From a checkpoint of a small mixture-of-experts model trained on Wikipedia: 4136 steps.
Below are experts of layer 4 (counted from 0) of a mixture-of-experts language model. Rows are named router (the router's row for the expert), gate (a neuron's input weights, with its number), up (a neuron's input weights, with its number) and show model dimensions 128-191. Each number is 500 + 50 x the weight over its row's rms, rounded and kept within 0 to 999. Numbers have three digits each.
After each expert's rows: "gets" lists some tokens that make up at least twice as much of what it gets as of all text. This comes from a sample of Wikipedia text that the model never trained on. Tokens count by the router's weight.

# expert 70
router:491579543518478500508430556506453572464514493549514436530551458514533526395482509490450489571519546507442514454483560503465491503455494443423480537470567414472598480511560505480502447405530571
gate0:489460532552494477583497508492557553515527423596505455536485480480543545496564499551479349576488470498540491488456534405404544411465485583376652537577549577519578450521474408509540507415435504
up0:515465447450532468479459519547485563500491519515541595542466539548519568531544509583497520485548519396492505543503537507530428535494439475538358481566534503547504518514411493452412519477532470
gets: " ", ",", "n", " a", "t", " well"

# expert 34
router:414503555545526420514448483521426518536556444560517485512474507458614551487595452598406419611517452474495510430502509517460551461457451565504540435419607546565544401392492499504491447472472468
gate0:533508471512522521453418431450523501596449467483466444501413520592416460463502561459575438537525497592474523503514516415486470443565532365478618564470566505499472507488509552449539500454444529
up0:514465427440512434454413442487520504526539468546496467529387460568543505533526555386547402507563501515479539529493475455478492426513462420449527496524569563483482484397574535418555571456414502
gets: " of", " |", " in", "-", " for", ":"

# expert 167
router:559503564546526465501402554511568526570548509533467425515483434472588510557512504484469490573526444524445453362466507565446539424518516453561514477482587560476563454459490434493457433523513544
gate0:470611501517553421512450647519553531436491535474555478473391488395522558495468396549448483510574524614504541500518532479538501458490459494600505517488527512468550460511551503470509512469421484
up0:519549550548560459536347571436608605474503517496553485452403450560544505524431470556413527518584495550494510550514494561542516520495547559471520521413526528589525449509530451468459506443543548
gets: "|", "-", " |", "==", "===", ";"

# expert 7
router:497512469569479515532525427542547529545543427540495534533511461502505488350485448535472460560518426451413393540461564594498410484474548425473577444465517574442583434500601441461526512501558550
gate0:473416432527512511421469533402486459510504412551541457552479506507470550450536465565580545458373482506507533504561530603554441512516500523594454393538524515538487455558515504509518548498477516
up0:555438538443494536433549523435523439501535461496540446509516494472453576433506482481541479438462514392469437431481484573503343477554516519447481453429454514540473571539470526520531510494433510
gets: " a", " \"", " an", "=", " is", " de"

# expert 226
router:517496414520518453494397456527535641525567463492449482554472455475562492488518424547398445577507532465627494499484493496495465402441483443556458453496577527467561326410540473502414385423560555
gate0:462611407526578488510499580555522422539546427461365502502546459549489434542544535489439393548534506491530533507499600523668460472522387532510491485519527490445490488458502472525434468491566440
up0:470478493483528614500531510588470434513443547505584417456521498490473484425477458431586599403539441511464490539528427502533518485430568462485517479454532517428516575571483565501636463482493467
gets: " H", " film", " S", " (", " in", " series"

# expert 246
router:479515416550397452444473451495516530441528515512451525520481368512371468489530446505476514561506591511542556478556535446500491499583422439549478526471527474549538471555582537420569468541540581
gate0:554555530490413449552481576481523591550460497497513508480533465485463409464553461541448490545515437535495529457429513513463456430466537503507541445487594547469537547526471374565473498438517604
up0:553414497503540529477481517492551503457476617521611553545515515527462513506521438509537560495443516569412464532447420486458475488481468576528405490525468451511563448407551525534536485505523585
gets: "2", "ing", "ft", "t", "k", "h"

# expert 195
router:455524471543430475504502494555613489451420520479485496553431461467449485497533432527503471583468529466491469477558459508602505481555555490506513540438603511516540506528488519454496434546568588
gate0:580560643518544457534368546440504564516423555522487499446481558492538480526512476440496491546443447521431475439468545525440482491519544522502570414528540544470550456541478472520487510486522507
up0:525520520486566483480439538518528486521479575460481533485510398482498565522533513572580536406401496473519500473502475471518426550441513485542416508519445452602499509486475540528546487531520519
gets: "s", "al", "d", "on", "ist", "ly"

# expert 16
router:475553502537467473492518524491573535511500537499545465600439430538588510460457528617477505585540438565557456455517560529488519536505514474617543391473606559464557545482550494506534496452458555
gate0:490560418487467463466407502473575618530559598515550609460473475517458504455509568530472477542531560490504526518443515476532489471554458466479586513532482503500472450532530497369447556522492469
up0:486505487603477454503471493455456535542496473447461543465481496542479429449461649516502466530395542529484560579518463547403519487569467477473516340566494491553501544593481475532413599543477461
gets: " the", " a", " his", " The", " an", " its"

# expert 152
router:575494464465537506513399404511547639525522421529485477585515453466574494488479408505381449613473494519588512580521516553562531427501529397578533411468499484502520380458566527559402387435476574
gate0:542473521445547515554495492492552503533425482511448468534532502498468573542485520495519601539481534452452456468467583546592415551543513464493486488495541528496512500469451429561526521531425583
up0:454462421549516461448506506436491494576540512430503593442587526430548537508565505524491522503590455467534557474468417459500487526496465470532570527521452506473467451477497492454417465445474538
gets: "==", "\n", " ==", ".", "|", "="

# expert 179
router:557412507530495440532390510467504527612592495521425460487436443458536501512474423567498511535483429521476480438503474480490444490456461414590543496561585518476597456490537506525480506451503494
gate0:457466506484495405512482497445438513603459513516459430585553475544555426495415434395477460497493529551441434503469569483504510450503642416524544506429508538494553520551558547552427544459534567
up0:510540603486445518468507496522600506508504492429572531466563483509498601531462543498520488516459434620539502494531448598463492539515414525530496468541450525436393494557454463361581517580396528
gets: "|", "-", "==", "The", "In", "="

# expert 188
router:490548509526396441500525471593540575514498535503497433485515445495446460416521465488431522582541587488500475480509537461510499538501565384542531488463584484527541438547496491457610451540513642
gate0:450472567542489441490537448499482497499539449511450530503582498548504480566553506547492534566481551537603599481566556456494472527480550495460600517489522469558443457515491462562525462465516646
up0:496584469481556538534494466482554543497529552512545474482481443474451531506615458467517513514588486524547503565577547430489443515466520427556510510536489485435482532559437429519489458469435547
gets: "ed", "ing", "d", "ven", " it", "ated"

# expert 165
router:535537511534494513521502530444507527596540509465475440485553470488563548464495434432440518534475512551477455443529518439555492438456548537563470474507569535461573385489484476554486522587503612
gate0:443540420502438486462503408507496556542558575621499451474436423527517526539411475497448440555527474573491482510450504486521403518530492546539568480533555546389476345475470468485448443469570566
up0:520550496459511513501531541547483597509496500475479373513504506404533517434514416496522583440457541453440461505538510448477523599558464498521527464536450525524517531549481547498516436529467444
gets: " a", " with", " an", " one", " A", " No"

# expert 134
router:453486442499469469500497534522524544569590518517444527508418430438597483445537493499448456625533528503538569408563551463561448476502510439628500448588583588460544446459569485480448367448500492
gate0:494497546568544449514484458542555501579463490470472526494543443437582544544536491531526438526565414562517448538436566524392570569515436443521492496562503434559541546487486487476551502489478567
up0:437538466362554542483418564439534476493480495431529429516525536499399458490487517460472522562433461559505412496502418524493446505485523569508494533492500389484515511543504559484489457546404505
gets: " a", " an", " A", " American", "ian", " ="